{"num_hidden_layers": 11, "hidden_size": 384, "n_experts": 256, "experts_per_token": 4, "d_expert": 64, "d_shared_expert": 512, "hidden_act": "relu", "moe_layers": [1, 3, 5, 7, 9], "router_score": "softmax", "normalize_top_k": false, "routed_scale": 8.0, "balance_loss": 0.00249, "balance_bias": false, "router_z_loss": 0.0001, "init_std_router": 0.00739, "lr_router": 0.000321, "num_attention_heads": 6, "num_key_value_heads": 6, "head_dim": 64, "vocab_size": 8192, "norm": "layernorm", "norm_place": "pre", "norm_eps": 1e-05, "positions": "learned", "qk_norm": false, "attn_scale": 0.125, "tie_word_embeddings": false, "parallel_block": false, "init": "normal", "init_std_qkv": 0.0278, "init_std_o": 0.00593, "init_std_up": 0.0278, "init_std_down": 0.00593, "optimizer": "ademamix", "learning_rate": 0.000182, "beta1": 0.9, "weight_decay": 1.4, "lr_head": 0.00622, "max_grad_norm": 2.0, "warmup_steps": 540, "schedule": "wsd", "decay_fraction": 0.55, "decay_shape": "linear", "final_lr_fraction": 0.0, "batch_tokens": [65536, 131072, 262144], "max_seq_len": 512, "doc_mask": true, "train_tokens": 1066000000, "max_steps": 7849, "dataset": "wikipedia_en"}
Below are experts of layer 5 (counted from 0) of a mixture-of-experts language model. Rows are named router (the router's row for the expert), up (a neuron's input weights, with its number) and show model dimensions 192-287. Each number is 500 + 40 x the weight over its row's rms, rounded and kept within 0 to 999. Numbers have three digits each.
Before each expert's rows: a language model's description of what the expert responds to. This comes from a sample of Wikipedia text that the model never trained on.

# expert 49
Math and code fragments. Odd capital pieces and symbols in math, LaTeX, catalog tables and rare names, such as math, ^, 0, Ad, Am, Q in designations.
router:536515552496499422410418447465481451544542477521551499587483456511512458529436460510480475557465456474529468488501498476478541508553443464529533515483447510494510431488560510558522552552525514523491487501463618540576481558545491535455550507429398477477529494492488563549528464478520512485
up0:500436484429544498406536510486412435448504488471469524549458512432498463518518493476424444508452476474484495533560489482524522479539468528519511568516502477562462500558429481545480499518487447547530479453489516538462476442542440480494544529481481489463457417463461506531505412445527477463
up1:575513543445520490487513501566450473519514503502420506544449429498507534500508453498470458506489477439507506446496532479486492466513529444517509527573504520485542441526425467499457515479533513518536495573471488543522477406558466477525545495543508480487454477494461532576490463471490436552
up2:508512512444556469481510448548494501519514513503414434563437453480479534517510508496486471551479472423535496538474521489404520455475469525588520574460493444561581526508503500429444490496522501506510455507418561527505544521564451493539522534510500497459464449488425525480483452451477571453
up3:530464472395520477420527502522471516515479489494447464523425519456566536528506462510414456434483456428498446509465501464500561503558436461521553549518436468508581466518574449551491516587548458534557465516501508505502459490558482523508592538448517461490477416498433490514512477497542464461
up4:588464475463494488475531531536476424540526504465455485528448458441532515532484488449445499507434401470559481491448523446517542475544484502515564611488504492566501457566491556481494522509569438576546462512486499546531527468529508486483515491488484481460437475460443492557495464410486481494
up5:561480470447580471468565425533475439542501444470474526574474449485450539540455441499456443519416451500528547455445500460520526493551483504538550535511495471531556528536525526515449528526552443502569429556492530531513505462547433532490547520509514488472469487516418501504530441500534486468
up6:547444594384524464449537550505451438520502504484500456569495497530510517548531549557470496501512407441494554450418529491520518481438428546532470534461456508548508486524478502515444540511496466541456448529469515533542464469553472553502524501497481452415495463570484481553519488445519464439
up7:518453511471511495456569513524403452505420528556483480494468538508537522487462479500495491504445479436517539552494475417528546459495458492514488516435385496545527454474507497455457459498507470521543457483436549541512448428568477557511551525489473421541407461495457486473497462487554427461
up8:497430587450543477525501501516473404523519486438460459522452516449491568463482454575414428478449466487465507528491542498450495502496560556501554526522437493530508482479523509492455451514532447510550496503477510561478524468528442480544465545493490532423478427519473468571436432471553546495
up9:599418460485478467432531461485461469520505470489454536494478492554564463469519480521457484463441435419502514496440471444455522432487506509561491579459453502459466487500498527477511475518524418530535476457504524551541479497550461511542533484494472531452505469486429498515506500448564459452
up10:571450533440571466500553517490450452542508463494443543501491515474514481504532491525469489462439521521575489464441532472520514477534449507587538524513435485519508440547494537468485492490543478504531427499456482527511520474536461522530564504528528431482466457585505514539484499439557486417
up11:565491567505549531473502509510449495502480521581481518524510543529522532517488545508477476499468422478522536438474430530531506452517477499573531548452499482491530419524504543437492482542580461534566463483420560495451502526548494478527503449531469462460493492498482524493473490519543501463
up12:537496552496539466469474500514521540488474496505424472481448493481530536525516438526464418532492411438551469512512500470529485460514468539497533520506498478523506539473497484495472464614545428529538443451451549502516436457560464497447493506511454504440540435521415494558526511489490486466
up13:546423522473478401440463565510435448496512535537466534514508496505565571520520500487429426467462503418533513480504498460493534431465481503539541544520451509495539510607484508441492468553558481535513504540477548519557490472569458544520557546521510511469440432527501518486490510450506512431
up14:539436531463517499457491441498443520497513491478460514604463479488531567504473476469471444517453462509533421468503549415482490531527486443529501502525533483502543449490457556500490508518509392558491494494469538538518492451551479497451549544501486472526495516514473512521431472504547473454
up15:529460561420540541524473471527448440564503437421483538478435486470503541481546492435476456533500486418483493527527531480528504443543531482553550629523503505542561480503518540504486498473516418602440520464435547563440477446554479503443522516497481497581491440465485520570519494501540478482
up16:498485513504516444458512502503437448524480489499441472514457443478509466559526492532492413480428432453503472531487490455481534503525540512510543465560484493521577499518514543518548484558555504513556463442490561512482493492581424530503532524443517480476482465494459504510501499455486494468
up17:548493537483497501537527483561499452510499525442459452563478530426523559529502446537467457562432402474457482475497485463487506440454527446570577557467443443515559506534485561487455524503533426530539451472442519544528506412544455519565547498472504434478470486502477517574492482460490423524
up18:500418496474541440529500438566517404559530511531488593530462418497519476533437507527446456564453448460564549544492502458443570430541421517552522528482486490508562454559465496482526483531540468523526461441439535525516515462546482465540546449542483509530497488515443474522552490497500535505
up19:501487535453539547459508483568394483521542535495468441553521529462504554501450465535508476578492457467505459461532467479521561488532527486510528512512468499555534472509507521494432462545537436510521498490474530484505516506525385529474506485512483476502472484523493575549447447433543466395
up20:544495486490593479502475436517486456477475539446478542493430461424572501545513499521507466480446438501494502487482526442500518449479498536520545498461462458495579521513508463471429496513565375473508486517489447606500553458557407499478548533536528456450473517494456475478504449403530534483

# expert 33
Table cells and units. Numbers, pipes and unit pieces in data tables with semicolon or pipe separators, such as years, ages, pmol and percentages.
router:546501557501518415390453481456485463546484462574511514587483474522519462518427444541482477549434469517546489490531482471488542489523417459546529535494437493495511448479546529518527548542520521525506479512461581514565474582551485503433547509451418468462511484503485570552516455496493535490
up0:526495498394538486494514521460420467554489523469486485516413573509537551550493474584447523482514507486530537417452535499527511454480513502519571504455421464468599505587502516524426439506593507450548477478476526550560473420497438621487497390503557518486457429515419489524527472514533539473
up1:551484562459540430449470483537471443550463439534455518591417467451531538526487445549454473483441421495499548467473534484505565491475444540502536554485481494562526424525521470466420506479492448507563436500427544481544466484544446549495520533449523475485513476544475515554535498457543468468
up2:533482537489543537452509515532467496566547546524465525549518463515540522513504428491457464480490454467484523476456522477485495465533511439487545496429453468540542423488496526520505529500519408562537498461458567514528514425563439515570515439540502499439452419541438511494508496421553450438
up3:502451540483545481485448508619491502507513546439442520487483482488578543530470527540436476456424447431477427469459552455474499487518487534484567571485458454552501452526553528494408406494553447537512454456457503553475498480538455551540520521518505548469523458484475527568520499480496539403
up4:553490551465568557454467509535510476513466543506460482516466471486463546557482497560477440482450461458509477451486523473457542419464447489475528582542483433548529480488539529506442465517563448562519413453437511521497512504589467491497496507529520473546492469509489538525497489490500481488
up5:468451559455527470439458447496408514488480518514485437524518557486539539553525500561515449491503496455431450524510489530512565470532467513520509588520464481525491504499536495421453451491536520554509398425427537515503470465544463480481524542523449501495482487540515490560571474543536468460
up6:489476550449498479494468501526417514525547486544443500514468528476525541497505495524471482466505439500456474477498422499507559426532473553545521518420498462545522492528511469469419518566552425523494465565472491538565567424563500521523542503497559503460537455507460473564468429527550547450
up7:488457536462542506511492525555526478480554523484534514530467490485507559530494468500436468482473409459495490491488521419514537439496508527527490516535453503523512434548510502535489507480545496495514460426473505570523470503504448516479519519526525442456506497503491470565485453459481496505
up8:546493519467489526467494520507488460493515520479500489594509490494536547507480501519501499487383492493543477502480569507444517513505482506520540518485438488547530437557470477585459468527493430535505455439517517503482474507565472534551512479463434518478471481497462520540473468469577428420
up9:506507488428518518481457441534495520482540419506450505538444520533536525582541444546500478497503550441512507521471455436491553455486490529477548530513495467519539498578520494435474442482516471489525512433463491560503503439596501563529537447528456494431510458507448489573494496452489516504
up10:557447519580518539458468467511484482563483487530486545586431511495513570528538559478458579520521505460492478505535537480485539431507494514476538538498458426556514458502554499439461528493527533563541441468485537539489469507541436529536496515532517525510455490486476558576557483425494441484
up11:544456536447508502468481481576479419518530404527527564520417488431532536505459460461498477520513489545494488522466496439513517465513515469514488550492499442501537493561492491481477542491548483537467520505476547556466456443574450524501553438476513455488423390486450511564483462504535479476
up12:503458488483577489431523505570397465514506536489471539517452448487560561579513449539502487503366490441495479530512559426506576492484528512566558521519489504623485492527497548512449458554497455527542453534478494470562514440537487519499421529464478522483419435523467431500502546465498566532
up13:542463568435549522445437479537476412529530516520464493556531500531534535555466550520418474440445469448544451542488544425479520446501453457521545538459449481571495486560535523521430491513588425550543497501545535539546506467544460503536527466450486498437462469535503522493532471458510455422
up14:554421525441547442500516521569448456547559444541499459567514453533514508558506508563455474551459458457543492546442530434489554463476507490525553504491480455493561440525476456467563506582494451522514460507421522521505524456541490541481514504522496443525466428503466491532468464471507508491
up15:527462557467588461426471447528446497478568483486518477533482518458520520510486456544479417485444448474512533548425495427501495455464432477502556579503484467549520474494488475474537484525487478483509457489433456547508496532542519522563539520524536482492482445512449480568445478475497478453
up16:539454528459488462459481528520460458546521535550549477562513462520533540453512493459466529472458510450537462526478539454470555461448468473543466562464481463473478451470475471459459453540474458529457520467466530546549529444550526532436550439469494475465504457548452499487537517464540522456
up17:536482551492549473491529445539458432530511433504455497570456507496535500550454465517456427536454496428494464487493492475521505471571512529464549580484499462555566470589545471476455443531542416549505455417463563520514502428522445467518559545511441476496424485501469505593423416457551460474
up18:540490540478534539496461503502542446487492416496473483451463517503495485568470432492450460476470527535556517487500504498543548484496404543434563488548441442474530486508579540572431575486513497511608520601463479542515413547531477548489479439469510459492545425537432549605484466499507489471
up19:548447497449500529426476523528539450542490467501504470553487444535494481578499469531475414463423447510535512576492529467532498440564468548510540538519443481531507491517584494487524509528535461541561464486437516500482486474561493502490542511530495455444514495550460486556494477489580440444
up20:522440520456566444389468492505437494581517455459478508580510468500533528577525467550472459487473487509499530553486539487476500462520490469508559519442484458510526508571517502514472519519572485526524498459508590514489441497558447536483490502472526496459484570470480480519530498412468463476

# expert 50
Quantity and comparison words. Words like such, known, well, more, same, much, many, early in phrases like such as, known as, as well as.
router:549403480477481459489546524472440437544556469536470509524419422520573479494436487559466452523491475472550483469528555400432517458487423491513504540495493476517499524472479510500452474471537459519541488543497520546488466461674530580521564487518506491478517425497463520512482491487500494478
up0:523467557492514564529531506504468470528571578614454474496536496487546483520497484495454510490505513444559508514403548471529492495497461561448542443508524486548520529515449544456484497491540498525523546519504527533557565458348468511526536472561468485605505433490502495516538461481563480452
up1:611463525471521511422552415520499531478491537439538533499469447527498498579385427478416475542490464526549476549463554520493473452531496448472532528514460491508487506553573453496549457509528461474458572468470511518506468445543481483460523494486505560439468586526518481562463443551494433506
up2:499500426558579424492454534642510483482497542503482557556534540450477499496484467552504449487487481486513523455477493521462527563508531531502553508453491562563457494558459429460465615528541438508534443535452498481525486514524504499500404507593510493447528532504563496540503559444480501494
up3:513566526513536475491499521499519424490542490469522478486468513525457518557497518579525453507501416410433500440556437582479547576473517484428518424516494452527582463516586476514491473528529443482508511464499490554522478480445477535509487506478488578449485509487462473613513441514541537511
up4:513487497491477497465502493449446471488453506489566439489481555439377514467491486500576527544517526520511523536435442442531522485453475484524496556399568473528541536535567545483481498529531527536446548449513512504544464471476435486553493444565480514446526486487506480471461529473468545527
up5:442519580555537445491448523535512410538498523550471490519483498434524497424580479455475543554455516480525540449529555541500505490465504506479488538466428533484493451514436491508507417509488508516428502435466575490480564472544496522454486468503502489488480460465482498466471512483559501510
up6:542459498507525402533492527472470445615547495468509453562566472497514546457530483534525461629533458540450518489464424417502465419555457424592496544505453564491480463525497514515469556518500452530479519475469531497526509464466538524444450462467527500542460536508527510524586552471513473458
up7:485533525484515515487502447519525464491456472518520462469479579495492604482542527515504543481457460488549450550529455496506537433525484493485553497487552458499493509499490507429479423455443434504502515538482539454550517496509508440536505505536507401558532486479530510508585482471496466487
up8:492482483473466498493477545502500454492512493503431463492586507575430503509479517579482456465512436425564526492497466461493583497501506539509557466493513421514485479450621576585489441467514478542524528474516508561481472461460516541543477537513429390548436480522513504491499509572515519462
up9:514537533535503542463463536451557448476437482521526450495477569416554494509494490450416517523527518487506462473490510506493434488482466567499519507494470458555518505504440524497536431476538582488530484400514570524477619476513498513544508508463519386450537470506523500471532475481495488482
up10:474528500552483473500472535488457492476536525551517479526462478480491526520553503466478514516437439501465524545470544503512543495502502505347553491557503457537517481466424495528551460516464619475467519498530487560491529489457464511423505497520468491496475490522470522543470493452520419470
up11:471546540460509515524461462499461455447579561525484447511550530537473478502531531504507519482505540451517453488479460553554471502537497414589436578492471527570531438506495550512439539521457509503531485457475442450464561492533472456510487476473489469528534477470460494469573506507532490481
up12:412498499462499480471527531534456452625529506465494485560486554478489462532492495529559499450498579541600403469466401462516490418410468533568462454534513488532546530521515566582540462481573504525548541553516557506452417531473486541511497492474533560503481536429587497529511487502480594420
up13:510473509511570416445502468452398534533502515517514522532462486487469439504509477476510440497555420531514521531498408592515525507436523551526496482531437597510520466527616476521475535494503441566611484517496531521527431502466503505512449510444502489540515489491477475550434529507490504489
up14:529560497497519535532533523520516478527470522520509492461493424545542528625511534493483493536514508551572468509488539451478493499509468448533500548519501477542534458491539527516503528513604535574489480512508493606535410485492500504531517506593476524493481503491529478513551457470497564429
up15:434565507472540441546456479506498524504554485442507528510457508417503484568566477561502532583479469499482500487494512526502473585492503435442522414497459548547543451447529534535499418520524482520510530525484460544531518500526513562564572496493546519456513506544450517511523516469538474521
up16:490478502499483445500528460564523515465455513483440523494564559487504510511532448576502514434501501442465515495475506563467555470524508507427478563512524531498500569511465429561518511481536547464580515497442468445441467505537512538473447541518521512430513560472469586513483510516470516513
up17:546480539468488508477480534552538470530545516531478475499500536510546562567500485529489475570476437523539471467413476578488543437536465547448469542496453469424481519532524462430453551541491474483513535525425467546555491512506534469504550564485502485460504513559508575527562566518532479460
up18:472508514554522495478540493487537476523559476495549459459507521587470487492478500503525509544514486481465452477605513487527486476551497516538536525537513467494437522510475521592464455540510428468368541531495526496477512499427521539577490468534539463426485468518501517535566474536559509484
up19:528462483466490509477463511540476489489487522492453545478530449589466542539467535532470531516460487426545455520523488441528475496477514528556543515513402417547479469504418539531511461505457512454446410471500497531469542511430537438534500489488478530432527497560542560484556519533539468466
up20:446555503506497415486492421554508470509538564515549503502494648468472551473536504500495572512441526473516526456475407444516447463471541413563533567497539502541442487506555515443508494507476482530484474465431533515521545491443467479587502489552488521471487474499598489494515516511495487475

# expert 19
Word-initial fragments. First pieces of split lowercase words after an article or preposition, such as st-ipulation, st-ake, inc-orporate, conv-iction, ass-ociated.
router:570461523447543496455533425483467501530478539566463541568469411527484513542487475517480496536504456448535471482474516383483522438552483499513594520557449496488541429534534539534456482477538514559548430461497526539575549491675498578545511481502479454481494453534504511530442483454500491443
up0:580486516526558471473498481469490475512542489483526463485462436500536538561440560475501526534555525472419546500490520552459530558451522556467502465497461479505543570494558533535474504489412493467520498545478522520496480426522435509478460554536548469484494528465547485489491498548570557440
up1:485518544515581476551453517554405507555474509515526483470468478472536477467481474484510487510454501496566541462475440515536489426501499543485552461429475405519462492448482468519501535505509478467453541568513444552445628569563467464458475535528477492591538478511496429456481431510484570560
up2:536486537501566525434488508507472501478439468433460529537434482593501524515470428559500460529456464483535631541439527462614494461403495480491484481538513509495515484483525549542529444556537542504504520517516533511518460502551481517512530455465476457509519535511525498452502457414464444449
up3:519461536521482544491445540500533478559571549418525468547521530528483502569445462529526507535502480491494540513520455510493435522527506589468490492518463552543554516491450437526517466439436491499470545476497545597515555498473425508541507598521420453534567451486499539457494451541499589540
up4:562456471429523537550577470440473537460434481427454469511507453405489528530512417493552429457497538520474518522505566480449459479491533460500477515515510529495461573560478523504479440508551515501502515524500424473475485548486504471449543555458521504450505488422431457508541492510422485563
up5:522494624488522484511459531492516444517603514527466500405488542520513572553507509557460531537427474497488482479423405536399438458578496552466500467504448503512574514513503450514447546514514464501501490534486500435455572473473527462494492467506492485488475494514453478492499430532648493487
up6:424539523478472461514523549584440489483446496439477515490546446557516468484525491538427496521542501476501487547507509490538486511524486436499488472459492481514550548465534540577452527511523468507529489470524435544448505499520537586526438556503397555526468461456542564485520547477569503446
up7:422430436507481463584474512514472495499486443521508535541552542474511507477499476514500504469508508543537547467475472543481470523599472450463505463492515525507501520458496466522522451525503549524523483521507534498475426481518531475418487610548520563543504480489465519490548539569479475413
up8:462499492534465540583527520494442541496549508484554456614597525479478508498473441523539475527534529514482517515567442448532555528571486458504534536477492517524503495511426511513512477505475469496531542512501505458567517525461472519458553556448416574551533477447521473523510421606439587488
up9:477484470562536471464458429411453496505514493513386529456496387524498564509518517511511513460454517486586465444496474520517517467580508512502465511499509508528528550453607482511566563468521532541501554509512554525494506531447488426528525475553553468465515470502494492433508557466506490559
up10:509491459491547448483511500496384537558461375492533497550573446506483525513501557433446531476497493508509437513536522536549508548555500473516416498482531556545458517511514501524474519462505474549540563476505535489582536485532499486447452434488487575473543475515473473481482487467455565525
up11:478429513485507510514448510508502529523493483478514502532459447440510460465513526539474494559460523490439518561554502508526459530484509553442571629513556469536479446478537489532434544495551510479521482430527451519463492471443517429543544430475529434491418536524483473566475498548490549474
up12:475477476462530465447441545529476480478519514579488493515555514471444509525538512457522496466543550555462580504436550486463508569464474474571436467480433523528495455494531490490476435504494451543465497501510533469511560524447537559552491541488510529594524518496522461502532543494535470457
up13:452519531498468492483498442491431529494522423509542484491511533540443485445484469549438525549522416483527542508470486401539518560529540512531423443507455461464476463572469505505519512495494475455545487551511513591534576521512444505513517533523457536563524426442555511422516461538541539511
up14:563439471554527512409507477460491506512511457494479609571554469465526490517443452536459470488514489574565581491492539500587424490451485470474458533520501448480469549594488590502523531465477531476543494522476513455504535491483528461465486534508527414514459500546490434522538513462474503488
up15:520540430513518503533459469476452490452529441529606520409481532408464507590479509483453437482538493520576452481515514521582430534468531450522486519483484559464532474463515537534585494468518466452484574523508528471531483509569480490520492521491513520568545566529509445566472484468503428497
up16:584472527503464506530520538517490542504526499590464499410560473492561468575508454469513527556535449435558558486497521534518496509479509469517503532472566442510556480512496507546442508462516511463490531555502532563537479446460587439455494491536466591550511433552506490449506510566511517479
up17:469530487458426474495546513448525518481521584444534523530505512469492514476460491522503474523470541487446432547470518532431542537572465432444533504504519418535463507498539516523415584553515413520501522498510518558462505497482553531493498465527476505511511564408519470540493511468492511529
up18:495535494449498496490503453549427547486482454479510505540499503518481473477477497477524518512464473551459496498469471511437539498586463467494441457459516483488515545423525481509490530522488463505524538498439509540463504519581456453518431480565521442446499549563492520510489490499524498534
up19:519520557530453455505474543492521483519456470555504540527547465464496496542391416449445437520524492558513392530516513512573529507539466465585521478434496456529461502426511484451489521488522460499441467486567533477539541551467526472530495530477430537550522563436477528431542523539531538521
up20:485485457560485530528506557582543450536468496525500430547489519526438483536447501472479504506503530501473461549524523538558450491508507510508541487501476421568547464527465547502475538477434490487527546465531497486502559515527485461467550556495577469571534538511477506592479491523550569461

# expert 57
Word starts in lists. First pieces of words beginning items in tables and lists, e.g. Ex-cellon, Market Val-ue, Mas-ada, Ut-iza.
router:528525522491511458396475433489488454514518455564493489526469460545545481512449426549496488529454457517507460492511514458479560493530453397542532513520466529522533398475505550501511526501512515505479456481467576523547472548563488591454543494514391522474507496545507563529476457494493489472
up0:530465497499560493462558480492467445556502492518494552531487515485528548557492478500457430536456490536497501513511453436513454491544459460522569542460478494561509471528529503448457438583539486535575419482462507560437498514591469498413469504478530476422466383515448535504530470460489536454
up1:542461483443546467510489441548481482559568510478456549552535464462573520494514481526433488493500460482543458486468486493507563461492453506548458504438449496528534513543490494437502560553471468505560412467451517575430543524492454481538522461460464500485513480472441495465495472479463492414
up2:549475566455517512514461509562473456472476469461466490529466504525541544510460537510459441468460432471557474543457447431530518439555448446545518506507448453563538435486484529535462529519548441519529445430470496525527453491573507513481545450448499542438525450528468533504541544515562475448
up3:516450535456524540478484451481456448495503536457469536516452539502479531556494461462444458479413454476533504445481547438453525444477562470512562466531531514556558521547553534461500544518538472494496503468538461561521484431567452497526520499496441436440469471527458541503515467440555477458
up4:540430540468517467523493498468464478570492495559488487540442486439493490576506538574492447520448497496500489551473537516531556437496465490496546517506487452529514495520501556477466522469497427562551458485459539566510503471593473534501493484512509503488496411531447509607517482487520479455
up5:496463585492499452489496535454418476544549470521443496534476476497544506561552483531428455492484416476595516462477478470464558490528513463540476561526421484547501410545535502488474538536555474555510464449450515547525546450505504501508572525467517437523457464513458511504482443450492441519
up6:504453498412567489464463464515470481487484490492473453496389494476537538497460480554450492522471429506511447568476548496533499441527449457503559560478432450555545508549535505525474544557535450506510448458494460543521506450534495496554509560466479458477495417465429474500514434474462482484
up7:526483500508621493409493488549479494541574514508490577511509502481633498510453481466463490525473464445533570417494531407503534459517467496517493521491455496507479425530499545415435485558560484519504489506465512537507486473493447533456515488531499494498454466506491530491528478439481543492
up8:532453570447537517414528545535441491516492503497474466520471463486582553518513502531500531430479499425489439555448557449511535477486447444508516527443493431532496455548476433431474491589541447559504487509458522523470563471549437513521543504467490507462500437541453499559502497501491535464
up9:530475546475559457513510549490456412566494490485489521556436509495526586532494510527456460529452409458568507525490504499558483493445423516554525507486438482568520537534482545509480446501561415558592507477461497525513546481555457486465529495472513510481433497504491560468506493427562544489
up10:487481488401564532476538470513518462588474556524455493552422532459532506557466482549512467483443472455482520526473508435502505481540411470509550510544526462505534540546432486381471509520494496500617450454486495499471518471536486493489452496471486489460456432494396517524537475457506520485
up11:527446476436526441419530486563475453503517489502513496505450464516549491527522491515494479506459512468542459451510506415456513463501480511484574532501448508578499432471463448516513539555473446608539438446516525553511476499517539533529506474557498456504434457572492498534556472531585463467
up12:518486549442561456420552482483445482540493485475437457510463539513582475489492490561434451531451469444558506498445490434418567419497470435546474481498441501546478474504414548430487501552543449493446502471456514533535510457558470543532560522528471534452485455497449479510469525478530521465
up13:526461442476544466493486466483498467540475467474494545575453435519499484508479464495541438524393467455556497495470501443589483447545482569531537546562457472496545508514499542502525478538533409546522497424491524484513503446550526523470515515478512473528512485496491436561514519432561566418
up14:512498559484505480479503460480484394555473488496453516551481481494566523476499524552474427547418421408492532568481545495489513432519439478521532533504444464517532488464517515503519482513524496500570430440488492565491502463570546521444493486484437504485451460503424515505499453463528512433
up15:518460589450543487501495536474487496529497508484499499604479521523544531559518497563461458541470530471513469526458525428481518475543515531511560570479478487549484465566451490514467497518474483534495488477454480562508465496579506458497522525473532475431462478513490518527520438438501503485
up16:522482496513519533512476533530547419505429539523521466532549561474460522476516480498514529374469436527492488544540483522495486461513497494489518494492574498504486442524529505408526448460469471488564476580504500462590574518522547515493434530546481485436530531458536504576556399528504572465
up17:496446543444514441482527494547470415552482466508465483599470566486530536519505463586472406507457477497521520516467534474475541477465448547503577576493451453527551449544493530499479475550485463528510512439451529477500529545581458496584512574436527483531547426541509480503492489450511467488
up18:534430499518530466499482477496501520564475456416447510488431439528505560534478470507444413438420471471525528480486535499452560503497432537532527501541483435583513433430564523524427444554527497496447487516463540571440537533564459515496484538454529460541422456498447528447501461549577533471
up19:502468578464515557546508512541547412534519515480407492505501414482545588540473444532428509525427379475594554503505463475522504477561449536564509506454467499511467471480463487461490471515490536459551435485464443551482537543605447511529505483477526501482452443519442585542545440462471465468
up20:564462497481551479502444493512454466523541468549476572527425454536497490551439491557491460430403503466530451526513469447468569439473449485486501520488462398558545484503511478453430500535518443523517482521513553537535560478583501479477523484482484473461457498514479439505507542501502504459

# expert 53
Table cells and math. Empty table cells, line breaks and dashes in wiki tables, plus variables in LaTeX math and chess notation.
router:552506554504480434396461471480463456544502488583547513556502469527550478504440495503485467548446449498522475517525497462461543499534443463526501525459450523503505429502521523524528527498516496521481491507470601501549485530551472549430558497424404483455499499475502565543546447482533507470
up0:542492550403545516515493478526431445565454462470481516497439494446506521544473503501477416502461443449484457494498514419534520493542493468523571535448445450568561464523554478493451501535541430528516532478519536502536535425564479530538538487452501506536437491503506477557524436543527442462
up1:577484501465513520490469474564443484543453474536416466492472486439574531500422470539490454528471462499499433465503510461472491497516504509474572543401437489548466474496398531495452455520606487509566482552489554461492462407548450528524490526485517484486457450529414586560512458464533508490
up2:508415433503526472458443498551500490544531518551425527554448496445541516439571431590463479534517519505520535463498534493479546476474528495537527583526487485522590506493484523567469514497519470540490550454452511531524500525566561500529512477440496458464459478532528503484500486451484486441
up3:514487547480526399451465485547456460573547535496449534498457471483485486526527497511449505559426453474473490509498455390559485496522469501523501533415440417496516510473510539520506499522502453521488511516479504534494470493560476532564489511443512554502500470516476575531469443441534423460
up4:539469521466518417437572516533448466577511491439477495536432538403560574540493466556437508473427499445501500551432541471468493457535467420558545514529469473566528429554506547457466456511500503529494424512503422550436503475552489550538466545480448543515435470486459458518492444459490481448
up5:594520485415506439526470428572487481549523514481516502541430499491495497480451514533514480492480502450435493437541502478526502464523445475506520555486511468521524512529481490476472483538538439558524413476416536554495532506573465465534539463444528449465482453513461506476506557478474534430
up6:519435480437502512459542455493541477594541561500449510531433468512566593480472505540463454479469448434525458581582471502501513467531472473514513526487520440476567387492493561562500500558490476545549480516475485527503490502596494475528492571457540490544502496538540491557483476463530525475
up7:546473501484551522477554547590465485504471484521491529522455508415472509507497514569504461505457454435492441468521532381471589489455522478463538545456500477480520502565490545483481474502538425577535525462485522526511507475515421504462533565539501467473471565433486484497452468402494443476
up8:479490523448565485476492530574468430528464512509501526526422567479541541513495503463497448534480448499563479507460524494493535467451534528535552574552504479521537479567500579486506513544564457555605460511471469532515519491546411495503532537509490493507474482516467562553395448451566512432
up9:552509492460557475469491495552415477518506530531415510516445501499515476528497476521452483469444473485529534460473491450508518469524448491519555490497473477513543494525486465496510513557542501566553489554459494543531511485547453530506553519483505470509496496588470460479481483458552473479
up10:541479561444457473481562480506523471562539524527499506560398472528566477502530494502432447519471431471580458540479514443524554466523481449506520489585460450535571484508555535477462464538529509541552474517439533506524499457560476549494499474480457517493437501510438473517540510502542458477
up11:477504541476502483455514463529490445570494584489450483573458502530496526508447513525514463479498474509519536578521527478482509451507472483531559512493433522551541484505513492559496518588517507538573454477447525572525494526591480512576471508505464413498514471520498475491453499468549494505
up12:560500464505525548528450457537477458483545542515482476556468527466535482527450485534475499553498431459497540496496457455513481523491558496578526529492487497531526411550521493449535529532454525578529517431452414468538492459539462506554514526473477433545466450519522540515495399464507536450
up13:496475464476549513468446503551479477535480527487465513533488457433557499515490500572495493504545498522507455495501572468472578461584518462496555521538456537483588410475500502508405486512554489522569483480473539458540502435537384502469463516425527500439447492491478559534479440458580515402
up14:528455489517542475458496492474474429493476522498509479541485438541476498493475528552452461479523423443480512500514501432584525496541519478463531500573488449537576450552520511475443461516556509558571433464460502520482526435541493526452510525484477462469442480533461461551546469492500521409
up15:472446507481506526491520518539480438584519481530471513526478483465542519461533437532521399465433443450529438513469523412521540464528441430484536576575506403554590504531528509487438468527511475550525485458418490505540481493566474558559551497456494454504483504609466531526518495493509532443
up16:516414514482468516472517468473449458525485513492485515517475503462483548557500492560525478517483471480518518590466488484569491434546540483529512513549464507503568463540577526483455499488521449573533445443515525502472457473600469513536489517498481500493463431503491500575511477503522488417
up17:559444543475566534518447472559478464598440521450489525568437503491506483531436458570477527557460435424500509462471478476552509443539548450517567561503552473564600502521505532513471526519537453496531468463458529533424547402527462494474484475547504549523498465526482532559520457489510472439
up18:490499466452594555432440519518438447501546503489440487532468526531513473535483467512443493456450480456499497521482497464531548492542499466526478484523471511492457442500512437463433465484510504617476439449460476508527559470506574519502478475503533479555458521511472542494468439509542500444
up19:514462471431533547514473501541500475520497518577422491506478489461485536489541493502486404494463483454545487460481507462461484450450492486503544581509454454505538452526576506475419458487470456515524481477475524567537549473569489498522536497505536478516497491550435523551507524410574506419
up20:572470557405536468474523502541475497540521545498445453491520477578579565481519544446476473505480436471523495501526515475527543368404466524522545576442433407512549457551503507493466469546482496485485469480441562511478504484546410523476550479466500457562472457466485478480523501511552498469